Weights of a small mixture-of-experts language model, trained from scratch on English Wikipedia.
Size: 11 layers, 24.7M parameters.
Experts: 64 experts in each of 10 layers, 32 GeGLU neurons an expert, 6 picks a token.
Training: a variant of Adam for the experts, 374M tokens, 5709 steps.
Below are experts of layer 6 (counted from 0) of a mixture-of-experts language model. Rows are named router (the router's row for the expert), gate (a neuron's input weights, with its number), up (a neuron's input weights, with its number) and show model dimensions 0-191. Each number is 500 + 40 x the weight over its row's rms, rounded and kept within 0 to 999. Numbers have three digits each.
Before each expert's rows: a language model's description of what the expert responds to. This comes from a sample of Wikipedia text that the model never trained on.

# expert 29
What it handles: Opening quotation marks before titles of songs, works or articles in lists, plus colons, parentheses, section markers, so-called.
router:550534484487527416464459472512509534532521520490524477469470477513482475515496453461544567497460529520492558449462509473514486451477449452524435489520443456475559471481480518544562476524491555510463505541531413466671496428521502493554544569534505488515471477513479507452536435465474465526575460527479471464451522467531475542455444501496500518482482541454469585504509527543518465461463495515434469519508543550596419484470506522528567464568514488498502416540481475573501498460569509497536536532491462441475528406534476484508464507447486445478517572554528562522549512481515565533
gate5:461472498428498471504514527530520485446502499572509545524503527609513491464528523532554566438490490515511458505470491505558513479428435532487465484502537523492493468469454501430533519446518551471428477535487511478511564559575470467557434513485453489524458461582514557412520550448409546531562466547509445481510581478559510481473475542503511468452525570466507539412406538540523480515468509493427519493512551496462506394483540508554525521465510532469478483535498546553520528497553428496539488520521454492510477521514512473485474430509425480548533449526573476483475540429551472510
up5:550491489520510525473521499482446490480437437421534513524516505417517514601514532504460473494540544539498496493452496496569492487520478478522479454481505557485490549545483565529536519517395432526505506517434499453473525539516465506481470563492461524520479564484508464595520500493505530518506481476466439475522421554464489535476485488497535555575511463481549442531537515528470422559568584529561469455499450493528560517458429454496521514497527472579549499454544447476486588513455486411422536486511431523487528563511542529552525482569465487408523485485477538556465481498549497564
gate6:523446469496506410503442576394499459477534518508484521494493561522482494529519561470536499478499601519460523504483477470537476515485514545528503475501514478426490449520427459508457523480574494444446553515536446400599430472487525504524496513539520507463433486513524530468488526492555509514439502475484478514515554510514509497503456505503446491490456528501486516563423506481525551508469518543480480497469534583514453414485442635549533497517480505510438501534460471513488578518545468509459472560504538447500510544544497517552490539607566496552504459559559587545511476533493484550
up6:564498442471538487466514501541524479455466488507498439431479539408540454534459483501468567443528425461530555457439497494551518471419495487488533431467581530554487505565470493445482513539480461484542456448546524458461490420536499553448528487483525440552594503611439487488543437510495477514501443519541536499464554436488511486495529537563490551558543457478557455523449556438439538523535481484551523472515547471524512445530444496486520527504482558495509520481533468496481526478542552535580450512542462552459540522559489580508515509492558542477431466473472488528490474501500549490
gate7:478488520486417426519474455389459560528477529520527538518525547475468459515521539404465504453478507479467521517413503499500543486463443455559437444558548472559513457542558513475528530510477572502547493446491505544571582439495465460488547537513453462511450464471533545446473522460447471525456457498497489424514429511511444491495467466493530507517478436385565471547433490497496432451415472495511477518435494470514417556483470501523507516512497533464478488474503546522546461545521436479516502497517510534456491540483495376557500504442485496472443492528491485518538506518523514551
up7:520475469461458538499489526456453443537469459509448466446568536496508488530468524432492535480455493522469528502535506473394463526458510432474470509437537458504524490580504495468544503448540465541498467507463519484527522495548558528504479462546431557471391427444580426519534467438532474489473488462453522524517467574526465483514443469506527469478501483528519509544453544540471487534496572439524486505539532482464463521464524467509482580542585487537488525463473526517528434548530467416515567481473468550527549413443450514502541605508432483526530497500445465499471539482459570548
gate8:493472408482558430406400448489446493489472475509435473482544513584510499500536474432553526530501478495482446508468503463534505471531486531517509476535500539540526533522569517540540504445473588506514510502558499535473472499526516474546572537561559471442475517520511504478495517518478523496426514506414522424504460429543497497457444507446492538527466479576490536627515517437447516476514563511489485440503448504427487509471577510531487550517516506545548497450441540473492440429573451471449530476497466450586513472394461505463524484491487497525500486509511490453501495467541475536
up8:549480454438507484495526547442462456523453522490509500577556448476403441483491493459626505478489529489484482489559445524505491475493499513442486472564477535556493492481543454532535516457581512562475531531525525594447489541509470495512560528499450462488532485581471520484510470547476450490568494467515529497460451434522496521550577492490479526487506554528417555507547501482546494499498502488528553461462487450481493563497548415483467613423486495501537474476559529541541439499506502453602515517507507396427504549574563461502490492499516549526491510488447492558495533519488525517
gate9:518433534546542565485403490467494543491427488480499545487450537556524412484587465526473531510490502542517533510509565524521455448518500485438496550512557435439549438575434473470517501524486498472512561500478492505492559555444479462541562593523534495462499466485488555440499470526505477516535417513474511463480462574445501549443577475499423504480437420436538489542480509515458505575503496521548471482516503412550553438521511544481552426488517575451553495528443507508500499547508474454514490523477459521517440429481481486539485483496497499553443490462540506496549477464502520552
up9:542414473520546441481491497478565541492452544475529501529476469488473472472503492575479520516463531474566567502505546472448482512478500433451539519536548417479508426533524546507498508437506510533470567493487462536474541505455468557538524543532454516431510472526519520427476476484531498562567451516436469447534511553493452465532536558541499502490515423467499584550530428513525508540539577469546569502522520464544515436520386466474493462533577457478496528537434459514518530497545527442492556461530460510534493453488510468545450463502549497530490469456549518505488594476422555428
gate10:522487514494553551500473480509423515513430520488480517504501541504599455549463495419537550502483491537501399481460474462494587490573482449504483487569543484440550511413480527506551497482478506516539480511573502471389568498470440537591534536547503476528496491436607469464525476405497486561588453546455505499438507458526469516503461578505506560503469542498528499492457520506509502489513515543446449445521535507517501517512494538534503505483493480489500497539503493566481509444501411531429566512495479535484559453481517488455490454482485503492485517566492574462534457444500478590
up10:448457415504435460537562526577489538474521488525573468474418511490515534496516523546504496528459571501525508463509490552521475411520429492480557555502488495481468555553463529484451443443519546495471496561454493474551522516564512523460483550505465561461443493511497481474498509447457484548515535528501472449555524498531529531502536588547508583575481543526539573508501577513509490469474464465486553504493487558532481431455450552498564510496499480459385557506410513544512580555569476523492572486541432408499475493483567497471494500489512510470480518490492549474496536506505576497
gate11:459474421536495421486447510516410537540560493452479515492464534456436478508521505446519532530487495556466500527508493524505438453486530495510421446522442513473509526539445448533520437465535503484468515496545467469488504543535551431507489508488491537537520524495462528519614513427452493557474510391386448490467477450494478460475523446476498452401483518423538480482485545493514424459509520496490507466520497524507411524479444537478512514453482456531412413497488543591481500539554465473517572464500459574525476463496538487495482457482497511451454505503463551512566565475509536510
up11:550551484478496532487482449561527475499510470524508514485511548482479523509393574538492513498519360465481475508507460474491506533462446555460462524578537494436516476509456458486495503528432493466464544490453471480478546519456505469459503478566548486526456460531537574493462542495504486476566482583506496534510517482418511524468523560465458532547484488474509507526445503507439498503464549535467510467460562480440486486506524422460497544553478542474502485497562415522530593478522424531511465556451599490501522558465511504534449505474538504597482418462484475521548407413502533518
gate12:430484470480523436479447541488490481565521518540479576449435508483506519531480514478535480550539489522511491562442551575521464401505519515495488521517511495409505467515462534455470485524427544476508446438501468502518533444507483517483555496555541436562512515414512580491427535496531499489493531515497488474519482468461522516500470516499493529478423442451469427556456538544536531517513498511442492452400524499481464524500508550467508480460478471550497473510454499506487481509480441500405522507465562467500460592491450444541488420460465546497386495471434537453578476402520494454
up12:454517483485519470497452548509490528556465480500478552414480549481453471451494458473502499487469439521451520490469557550498539439485483477498447501489549468454537544535475559455427458526441506517543429473499437512539557494471549469476552497593602521543540550411415470500420505494556480502557509507459520506541464572501485478576501488537459477539458490510502467505489539504484432477455493518514574542461435500485449565499483520508497510511513417504422499552491537524534475420516492458451563557567503439527517502483415453487513558435513496588412495512502509528516476512484482540
gate13:491506510526489439537457539466522547478499474468576486546407539561519430450511556573562463539497546517515440529465573525539560472506486519524482483511511492511512476488451522524480541470466509506511565440429526534546482565570436532501469567436503509487542460522487566523470463432459527535450465578536548455463487460513554499571480533467543487460522422445553551497472506524463485496444506467446519536393517493463519549486487463500567506512508482525519444434488547567508443557478451478553486436506485388471524506532523431470523429420527480502470531467475489539489479506509497509
up13:536465518478533518515417485489480531539456597514491519442517482416547490508580425500508548477487457470469504497509527491480495462456498517491536521494526504499441502433508503545530494504497516513504433478525484543454469465477489485504494516485477471502442421497557507486496551542556485528502431473443508521589546548523514537523402492441515408494550518530487552538540416520438452442492436487482484496545448526560511596560561471527450594467468560484498514538452516464460515482487478520598569476506521557479515432461566528496554518489472430576452566505501477542544517530549491542
gate14:541554472447516492460467605486403522533501481482495502528492474522444475427484560463542491559460495553531492531477517459503540463495564441466487528604499513470523528540468579428468507517470514531480560469529476486541599608499499522574516423519475496530544491509506506441460545493544459573404461526491524495540447563479495416494589514455487457514469484445470518495471492464510484479461461528566463465454519520428464461528467527506522546457455540568458473517493475454471528497473455518525445515512514417524493439422507493449481504478506492476456468502431509539530517471468560499
up14:528472530534432479447547477470437477505548459496501450469572490525498489536479525510415428510478481520510570503497463604502590465466428477546514504452549422505517489541549551448463501470436445498396475469441528520510523508533567497511537467494447515492513526479560508457467543458516466547505438504437466444490398578535521482454596432540519485536474461532443493546460504507520477532533546459512518525479493467557532580456470484485437459486514544528507504524501511538550471531449536480457490478534479516465520482525516525524467494483523535480591484420477485492550579564459461480
gate15:462482543540461475470444475516440419495501450469549445560517518523572468518498529487517494493542421600569544509435474439566435450548522535544495460523500514514505555514501487482522443497512442488525513551490526510538544520591557432488437505447465502540432459515498491481488502544483479504498474452460427496594496478524455473492501510509523543523505473510562458520512453586528480599491500543483553536489521539442483464468467491496511419554494545497493503494482525624504517509486499406506448495527388478495506551483449487521434545485506532466525473577505474437512497524441534507
up15:470529542505495538472542543439487580501494526483468434517435523514443558478526470480487504467468518562558519492456553608479495523464530483540562511467554469499573461508549513488438522469459614540503472539514483518518518520490502471533495494515473497474533542398516479581583472493492512508451490580527474501535490527498494557454559498432566456521547472487490474550483479561481552554489519502496517566448453464578510489485531488545490543485507538431532617481469509472445560562537484516436428445535530452481500512561480467399541509480454542485473505515518471463434504488489493557

# expert 34
What it handles: Decimal points and the digits after them in statistics and coordinates, plus dashes starting taxonomy lines (Order, Class) and short name pieces.
router:479600443522508491437479497447559593494491458514495532475502485568518474497458452495510484482467524490545446468505424502530433471506438519478498525524509484471443581503501473567442488537428469479461544505504490462481552449479524468571419486448548502517538523492487496486517539520490549485515435573467491426537469521489507504501530533545587546502510538517546527540498539519576495453492501548490512413484564582433403489455536505463458485573470490456488494503527502520488499479476570425383477545452445479533432519511473497546471460586499437456518492506553511485471513514515491567
gate3:439524420451430498482421537475486573472453482557581470536465450512581553475476491481535550434541452490526467478435497497515466550489492484538523490508512489489485522502448389521522434446528472535502514556493466513484537585512413434519469522436518497462446482512519561492531498482471549523537463497443486506507529455477521549463460557472499539426525473532518530496420548537522516506433536580476548455448520521491442421480510495564549512505562512404571516485527493542570490508498437474459515529554454555442459504499486464453476438494474448486460490483488530466523494452554488509
up3:496482467568491399457444509524494508477507438501488440463432445563499519404492493447520513502480502463498390492499501522451484483521483528527504416506510550499465574442440479563475458502485488411554506482516452500488510409525493500548566585511595490554509488518459580549524494558520536466512502532483484543507534462444528470503527535493461475475518514533601558516444499501492446462429498530446527485493485486416424516518520530482531524524407485524545523553544474527520463517457439449497445496442503515492507496470519477544529525521513508505410535539498562449524468484547429498
gate4:540546443526485393513487534522524597469563446452467553507496449521489537518557474461574516441465555505539452523446459537471512504469492500508511522524488497483442555501533488497558508454500516491496528554531459481535503518545491468504495465471481557551427439550540485482524516445442547504509525497454488546488511475568496558454521500567546495454553432501432502531458539528534455543485510566481487479557504538511455404512503500544489510440464557494524456416495427516468491525509536488435524465558478451471501505461377477457455521535456493491575465560517545408419514498550529507
up4:483459537526513541516502471503458533539503454479414505515488483471521443534493501532472525484498544560500553521461560512572440446410536464516506469528469487489456563524487537417470388433464550509533528579451504487521480550509478487494498548513486518509418568480445445511536488447486472476468521505414526548455501531475523460504471493489528433465482434490484518513465519537526452504507582573521495497446557506516503456534529517483520451484501608434581463509597481574457481535437532478483511496462438436540490534448502522514458449563446451428434469470480523525521512528561510505
gate5:495534515473444406472439503414541475517496438529507514506464541554512528441514420493563562490462507534518482563390484544529505530483507512498473432541538515543465473421598528460560539479453525547494548521552506466531492501538466473525498502517571480497470496516544504528542528478437572452468522508515485446562539416539507514492510471511537535424482483482443503506455531542538509547478449485484496490447510450530468455540516508518571444474478532511571490511533571557544491511532455518420446462452481451540555537507498434541479485558467468503491422429577487502490512443557504549
up5:486470458446542516581434490460450417446526445491479486526477548612563480549488489482537480528556492467556496519434531513526488493484516587526538502477554455581544492531517509502492511425520452514462498474463514541451513511537511450553498438504565519538535465521496520557530547505506578476512468524479523514459467531449509499477532492522457551494550521479522440480466464488449467472479483473449509565536451576499474510513479438526539532476510531474572447439550533563469542529565479561466474569540441480584466474449471487561526522486508547551547447471514535549529524439481398443
gate6:493514471525500456531489588495517549437392485540519545543501508572569481481539540509592518545498448494528464478435436438466434500461481563554493540531498514459482518427469518499488541468515507474483513576505486477567531461496479476524508483568429532524495487504501493495488458451445528463523459462533469469452501484502550469502490523415455524451510506512398419507488559525554408530518493535449500471491480519530449497538449472575517570519518501407582523439475552517569511497541480518458471542501466539473496566433496434462525556524443497544510510530527467519485558424520520524
up6:519445533546507607476542492531522508546522439495400497548495477553533458500485463512502517475532489523498489492449518508518434513489533518542495524489530489435522520477541476459475581523388482447467420475525468424521563488536440525520492486427500512546470487512509455532529514512458558460482541458486425445508390553446551521490513522502544492519536477448445499449532406522499437504515530545543471521465405564515535524571544491487497474502432462563478484541495487522496514469462508485452567560462499517474501584454527503491488504451486464527580579553445459548534489536551518525
gate7:494554496450495481475474498460442490451482472564493499436448514531518434557456433500575523482383534498488467524445438561485533488452446495503430537501516578431523558508486473517421513498453506469514526491545528451533498478494463532524478559459497476480451485499458504495500458470448510547492510503473503466467529487435454406491474546508476516455518514518509536508477475578535481546474503527455519481432611571514506460485532465473542535546521525533505468498469584462530470513512408490445458500474429510444486548417498524432535450533484558432443495501501450506524401494563503556
up7:539573525534503534498485503537526467458476501510515529510506459495509482535520498417497488453408567492537531529505508497444505555554463506550477573443518473554512534467524475444478522432487467518506549487559477457532433460493465463564416521495560488439428527443553539545583503532514540458522479549490525500483535553487512468493414568606564518543526450542549519481489492483549521511459484526473481489463499561491457473397511480511491467517489547461472522523487526423486510492468477498444485493485438486553512506454622455492473499587523579487499435518530413543460500474488507570
gate8:511488464486496536567484500469547490466484520505540456500505543532557446540494565589510483480489447558490508595506480503551467434449510493564467508486458553480488514482530440507596518513473517519445489490538464515529478422535480548559483456428487496459506512554497551444468505486437549427477503447471478559492501578470408554467502468527448514458461494552483528543455506498548540464488398418509486521550558488483509433519483490486493486467440432489475481539501426476430464459512553574442474504369536506474535574504562468510556462507467522503481499487444470539503509538509484516
up8:515549474427480524532436553586465427462553554461516513549461468466565491441509439430439548540526486518532570500452513493507440549498535558495530542502621459454525489468492464503483575518563471469481480512459566500483521438461490583478529570511460531451512560540478507496527418527429503458505546473562475483425480466446482516450530539484518428521505472536540500484473489542535556503547502466519467541473511525514539479450471546497490463565447537548548496531483568437479483549490524468547551497489502438483480516537450579474522514497494510449465525437491512545501480503531463410
gate9:452485457490492516475511534514539552454482437492474558545568507543464567505531523480466467528456482534457555571513517436513514507554406470503467495524534501466483515488453441518491527537486465444568511490561480476520524451463505517513556512491534531486498576554535512408489493440429494501513495494528521486453545538515516491490440531509508497482449575476544412539362502504551504571517492541486489476560532491577489475551492516497476487456464463450440550552502511521473485489497458480460467385455535485532567528507501483592541486488569493513532463547527515453474541463465582608
up9:477522518462514474511450495520471555459501464412488542524505460542566482546457523534536552509488428508507522482476560452547492485569481524522454490510466492429466535540475510468482510664587460467518548402487500444485503468490428474533495496521524577464545537488514481446479491478390519492400441488472528480431496504481500439505509465483507532454475523496524458484456533508559534522507488549485457520521507549509487527550516534479468466496457491499449475552462540451484501442537527446443576461512528517599511503483435464492607516462563482505485581556524510481530539495512545520
gate10:486522411504522527540515483466444515465451432556537558417485566456505478479509425494516565444471535502499441500470513510532431488449524562500496488510528525488515466443533555553431547481432496470568588453525563518524581502510469520497502507479552459512540501527561517529511547461479533468476512509468475449492573465402396507390429542451518570511489488494480487562492499556553551481518524451491577445499542503511466533468472505507464508492541474445523505503485491559541494463447460515481486482487515539423482531542433544489467507533480431557516447529497457509437561516479474499
up10:574526486492518559530472466516459582523532485583525514468447528456535561486479482500550466439431476471427462508487467527486572495491496537455539569517466531514540493469454560528435510436507555430477550488528535500488501468540504435519507496483535520469475480545554557464515526513505526529471538456481416559500458406453472437438477527501517539504457492536457498436479549460488549456512557484403518464527576498493461526467552578450454516479414603442476531493546531539530512522492440483485544461440506500488453452449529576485429499479529505562523535503513543506481500440518496498
gate11:540585447532464549535475455512449484478509448454485528573414473501463540569513518447521529454501545550467498519505495500429468459509603539551526538479491501519499522427411482488563541463522435439503464482460475507481514530528479496525516538452471575543556557493451568499563487384462570466433441511480540480547529510429487482488437534532537521520513508477541509526485508487515506485497485528431488514571505484501497501445503544510554563520498507486482452537481470503517494461454488470482531577497460528521514468482440485474456461433562498489498419504463460536613431571545515508
up11:470464536468493562484546487458555523458501509470562474529508535461508526504579566520494496507503482548480452512432469442519477511490514504490463505551475507493504513571539556451450548487508552635548532540549468522551497493580488536497457476507512507464469432426507418557449470503476457472575507514471553588450556579550490507504520515455515536501461485530573525484448502510468466462462485532493522466478490493515522512537561536550541496499536477498554497464568558454453562597510526553419523454443547513483492534477542505488457549535393542542472487493464477541551530576520524466
gate12:430507507470455507457532520485489607431483452490526475490510528576548567456551524442519499494489468541542471554491502462554440544554493534482546487479510479405448490485474451428460545613450446496470450522492511512511539533563411528471386575499531518443471543496468558484455477481450526498534499488459483499564496503503511557463516528543529467480506536524521509464421507515563504521479442544479499517478575535486520409517448451496546455485486557513464500549510502564530525533501500485469477450496471525534562490540468540489530536526433498571507514562510515508441454537530522590
up12:513538477504500484554512472449437503522459512526544537439393448576568387487475518482500515476415439520502471462477441476569525496466549523470525474517442523485487461510507509474549432428566566538530461539444502519476516518580548461518549481483478511526545540482570571542406485531540513557446532569499472505482521421509472454506526513486473568463515482499487563436587530552473496437560493519523548447547491457446450505488531498527493553501497522460570446500528490521538470481478439514530525488491474459558490492466506514388461458481517476537476449487467504483524463471471499531
gate13:465512454535557427508467487432521538528496467514502510532512453459511568530473480451479516466511477491497459540538443529462495501509542602455507526547521433520557507479499456538529472386438549507481534509545525466474545532580440454515502491447502460459526550513550532508502459498481553492463482488406483496452485491501475532486511525488493506549561566493563434556494461471467489490486459498499502464563582492516492525417545567415501505555481593529442514467518427528512524542457457454487502462496470509486557553451539430508409509463550484508528495507463536453598402504531518481
up13:531455460534498527478559515502496517544486431543500426509558504550494476492531541473486521489482491564434471495548507535528496458573552454446524468525458528447537462526505449489444457448513487456487452549597473505495500485428503516449525482541439536541482488411443511448474533471557485511565473482502500563518456451417474495571486459441535531497430473528430466532467439538368471567490525493523470483575470550485529510507553527484473490471554479527461507475507534567445482491428542491503563412459529555464471489530508534490523507502459495503477535477537566453572518492533580527

# expert 2
What it handles: Commas closing a date or building clause, as in built in 1909, and June 27, plus place names, Avenue, west, due, along.
router:507464528522514531550496491470484489436485482459528477385495510506477486531461497474529497524476514502434508494494515554462547531496424499460506514553566445606520556459521533525486528441478400432473523553503488509601426526511530477462490534500490502526484556524491461525491436455442470487474514475381386519518576499518462434490449463460447523517406500472470517479473530476439489469538465540516524482536499526526517538463460496498498493565512456426507401472499581473549538495494493490495582516511425559465458470501476496454523476500525494439547536414450503546502468541490495492
gate4:532494503544446518478479546530510546455472483448520573491558439486544421502519530467527563487529460585501450519440511432507496502416434492500422575444480518459518541497475526516448519435474461548504551495492501529549460542555434444411553496500515496517450571467593543512478538454434495423489571445509529508496526529528455436551524554505489565473412530490566506506458573538502521509518540517484478455445483559508556488493469482500523471485438564476487569572540506432556515485514484535501513487491460488473553482447474567455448505506488481456499459476488514542502543514530491557
up4:512503479513469431479486497463501527524528551517528479501470513567481450431547536480456496507522551572521511475568505475488543477474543459468512535433515555455496494472573484458462505514546597444505465442519535521484523484531458500493476546505492584538472544466409437498533504568530429507475448491505537483411453468435510574566572489592567517501515491544476517505530484584468488432611533475567490492472534436491552512472492579541462502486543502508489558475512476523557447481479526484486515519493515514452411528498512478549481416483525532475437474462418520541545472495489524447
gate5:517560522527526524542453505516451504531457501432491563456484455505508462489518473503532484516509433527511431525489456478497515502522553593492518472568422519499502521462442497461505499459477486483558606521513499495571529518607503403534443491540502442493485525476589524483567471412459491445470467498410482576498576517550496479497460522412473511461453485523529454578466495521527501518428468527454461496545491511533499495553481566487540516443477511463472483547451574536516504461481496500512596508507448496440470532423461485453510499487497469543438479438520438578521475502542520505
up5:527535533531561527555556504514472503511513492450564518479461416502479481452492442504497482596437527577496442488536485544463435519528502518424523503524512487488547563514558533504496457425499454458503555555483499576547488543538499478502441455464456471469494503472563480448452513448551492472478475550418434470549580462529436596517498517491473505472417551556465500440501490545524574495500495520449552496448510487511527517514408499534529465479519483444501504504493550458426465479611478480501517464527439478416487514538517500462541496460497539454534496430428442489504486514482527473
gate6:483470494545494465553428512490401470514531469455479501507538442522505579447510496429572488473551439548529487532466492474608527486466439507445449537498514553454478519403477507409466479567471499480552462537515488449481518534504447536542565430527536521560466490506569554476479418416516502492513512500505490503473508495522465539446562522504448499504462457499459530449479543488505504495541507470496482484568542540527511438555549513520491497484504518552477461503467564578472457455470462478531541522542491491494530542439523460450456466427510488499495500487455603398525431494483450459
up6:494483526494501494506538537527492492484500462483497520537533420467539553475531498482558468478611536479505521514465536480559504466421445487412550493468517501603440532440539463484498490495525509509480444540494501514529486521520495533490503466531470401473425533464500480499502418450515472486513484562504474431532557490564478548413545502460507526531529495518457491495496492517557474503480529439478522515440506479528548513478545493455509503568478454488515509457595501538431495462404463455521558576517389406500477489512503454471500488533499542440473437432482568510533442509413427481
gate7:508445431560489484418556518507494481497509460529525509491565568412501480537425555470551475576545518522447494506481445490523538545479467461528520546517451474493547442454518563514403508507434488516479523501529499482530504471486502460473516522517466480573434530571572507508524516463521521549562532527485469415548495474446515485517460442456483495503412470521448434505485523469507447583520526526506483421504509484508471477469473468538563539472584516523475465406498393490544459502485463532498540551474502528556523473497529560489520495519504459482455414451534571459443505550431503504
up7:556502538567536489484516511480517484450579465576550540516498435544486490466463495438451497596535498519507497519499489518482504459450523550463490527557470546480481519497530483496440452423468517506470479488507483519513445472605546463479493450425427603508490597460576445600501532474492503513417581502419459538533450461553495550473518492505500525433413432576472535455478510531432483524498439527453490515524510486474478515503484523502522522445489556512495490563521453594495452495491489515557487492470462483494464485480506544516523509540529574518533488473496519512462543507562444452
gate8:441488527501489480548509567395394465532431486441463486504502506526468453492497540507474466449582521510535410525489507498522511503511539562471467536518616516462447597559556506545554468487505443431468503540495529482476549564496480516494466463502481497517474476470563519491513436487443457546441516455467478462411470473466459420457492502436522493466468470529473489428493520497487438547485496449481578527448565493380536535499520560543494517470507506526493510503449554506557475501602502500528549501536495556501481506474499531490474539493501534472433565460471521481480492458492521535
up8:468523521524509489559503499507509502520471453371516505517473530461512443503435555492489503418536549501464466520483485403428460567471456537514472505449433487564460583505509587475538487473521427470494523567539526510482485502517512449464498455559549482528514494503530500523574496464451449533437489469451459516447534505465471561481543488451475446502456544503503520504489497492475513498563512446552487449486454468436521484455480555509503498498488540423572447591461560447531454526540515511550529486522395465500522437486551516488550452488521488490502553421518495468430449501415462525
gate9:530480466476518496461463543529460539528497484558455557481488496514526519506500463457500522562499507507496476520462440457535486545457566490480538552442509462534534547493511540500444458389437445524499523509581559472521522468485505473453527518503443451563477587471606513561457454541486571459441596522473465519494489472490484520498494537478489564448450526471480433513460486526390484499529517536503525457583486492459501445398486503525525534453489507496445451507487632491472506517525488463524526563457451484500485548423439465462517484526543486492451437513510468481457454437479530487
up9:534399492494453406484509489465459509483457478493434510481490463594490562487509486466479529541459598555515465527515523510428427475459542484462507555478547526589567539513467494559485476487538453463436540539479474512510457506440539493511492538492561503491558530412521521545513495470490505431445540442445517428498496488526437451429434511473506451498470474477470444497569488458530540517537490560543509474431517558482570517484493501475487505459420486446440487485469539516495440463519437428464587505522490553542497518518503516543515558486487528509543523544474495478421508451473569491
gate10:491474467478509515430512545509464483507437503510490475509504456464484492508568460453567487403517453521503528524464423481520558485513543442471540483546483445436513535445418407519485484418530495478495486487512507473457541488471558491518517497505465496557500495515553506446486550544554492473589482487495528503471568510500482468497522493521484447490414491482513505502474581582435537596528465510482498536522456446434525488493441472579441564546508591498453462489522473432521518481494502458531497594483454517557466488555484526590532533539500455518441435422518530434493513534476553548
up10:492490557504480522513477560515444493501589442500480492511500539600525484471511478541487447570474513553542506521520510505531516500607534528488541562495526461496486547463622454481433487505574485466495455475486533491603434516485455509535514397551529494497395489491512469582508471488494478497481536460480533539476491465482479487530537534570534480543533421519498507514513491483547473549431406489535504582461477477521439510506416475525526470510419510548466433477518542496521491543497516443542543447500471488459519440429442492475573492559486555499454489515495432480540524509488498487
gate11:475514553550581461534475509487492566509430500492509537490433447540521495472521568499481530465499441533533541564489581505531510482506528464495488513488517544558455491468470426500522478473550476487556559521522470489476517532562423448441526547503540468513442542559514533452481526450523561465492539524492520479470517554468443512483511539484464529448505532509531443489507476452428550569515507520473478432403527472510549462528532499541509552533551546455434491440525561514474553559539460557448500452469517552536491490572462520551521391486529523437520505397413573496519465518539524484
up11:524546573499532475593505496521526543517412468550500525565437464477458417529514503431507500562487461479484536501456522493481494490491514530498459538494443532532460507531465494530555463404507504577499590497600431630456533481510516515498508514552478511486543501455470506509511437461553445459465558524436482575559537472509413503490545514509482524455491530536439474456548504428453604523476544475547562475485480517456520514539519535541461436482477504490485494501498555520450558523591478499473487482434473547497452475569488503532553497477517516495487449474434494471462491501508483498
gate12:513563575448533557528518572530481547469520496436472518442589418493540491473549501461507510443472458560434522499413474525513483509491579559525484483444505485437506584514492510520506517501506481591570490493525479458545470535497476499458533513561459507514412485511517488454509499455471435460495554423527477479430528478524466411458492494537517558489423470507569423549487514413485496506463502459518498505488536449540514500519456527458545480503540447498501547503448546455545511532557450457513539478577446433504447524430481518496470481530465517447456477522514489451521429512551457471
up12:477472539562498498573485499522500404546530511504415529482535522466520562478491444541479528508518494566454463533566455491565462519539508588509467469508518544485455523548488486418609465530569539491450456550535517510470540496506552466494504497489491478479575475489477465394555529502399480474450507479503480446469502500500508504512582439555480482471552551464561493496498524455569536473537507450486496517511551456507394479527454505524455475476525470542448496419499482503503533513454531480495563565520507431447537429525387515465484543513559525482498515471516449477510533522548472485
gate13:492518537503471487524525481477438508429527480472470510473529582423432494526489452516499544428467455564519516557428553531452538496479568450528493449498545503478501527500518472436489514469492470512537495579531501385505483560536487538473526505470537478484421498490500543398472474498494544465487539466479446463542532526451455459491504495507496562485452463530617432546488528507485505474431548544483449453477494521551449452555471558496487498413494463546500512498450592511538468546489477485539490480470513548540529573411467448456461458472482430475542488436468440530479446498534485497
up13:491519520480451538493519557485528543414502483479475511492526556425549511572459429505504510429488567527526515519441502575491516515471517484423584454486560533505513480450472476450483499511551492526532476466453463497493457541522488550490473515553550476525492540517518481463454560528486573477481519481529478584495604542506493465429510541502498552445449527543556464474525480489489569544418576465540528467488463536583489481572532546471433435470508472546537504542493532526565528465469499470567479465422503500571429531504491418438548478518525442563489497474561486453514473450515486504
gate14:585507524581469394549475479461442482456401513463503492487492441517500547504488532463488454505463527530429539545477574506446503576511515495419426496514580503526519559462530461503487569484536495452527484484526521539509530501505486475478467516584511460548472538518512574474536541470517491446437530547468415464478486520451406501520535494492498471452415478468521446552480533443443502549535471457526471489516526513473507492519506494459468481443437555474509468578508518532547442569471457456426517497507484483452566446486452519507461439401517513521555443514479502507551477487521512473
up14:539459504468512527422487540522456461542498477491499516524479518469528542523546500457540525431534499503530479521554460484519496527515507501543510490497418541503516530534442488480441492544474478530521483497544448477459542513480483576535498490482463596454546477500567516500468408508497553537517393428532539495480524551544571471412433516530571493454552453427532488514392481534547486489476517558497484432544472506479468471533501509596557508494483502519467468498537445468446451520500535439452473499451496499539528511540489526550422427542456429433412534528540477504452499507512475592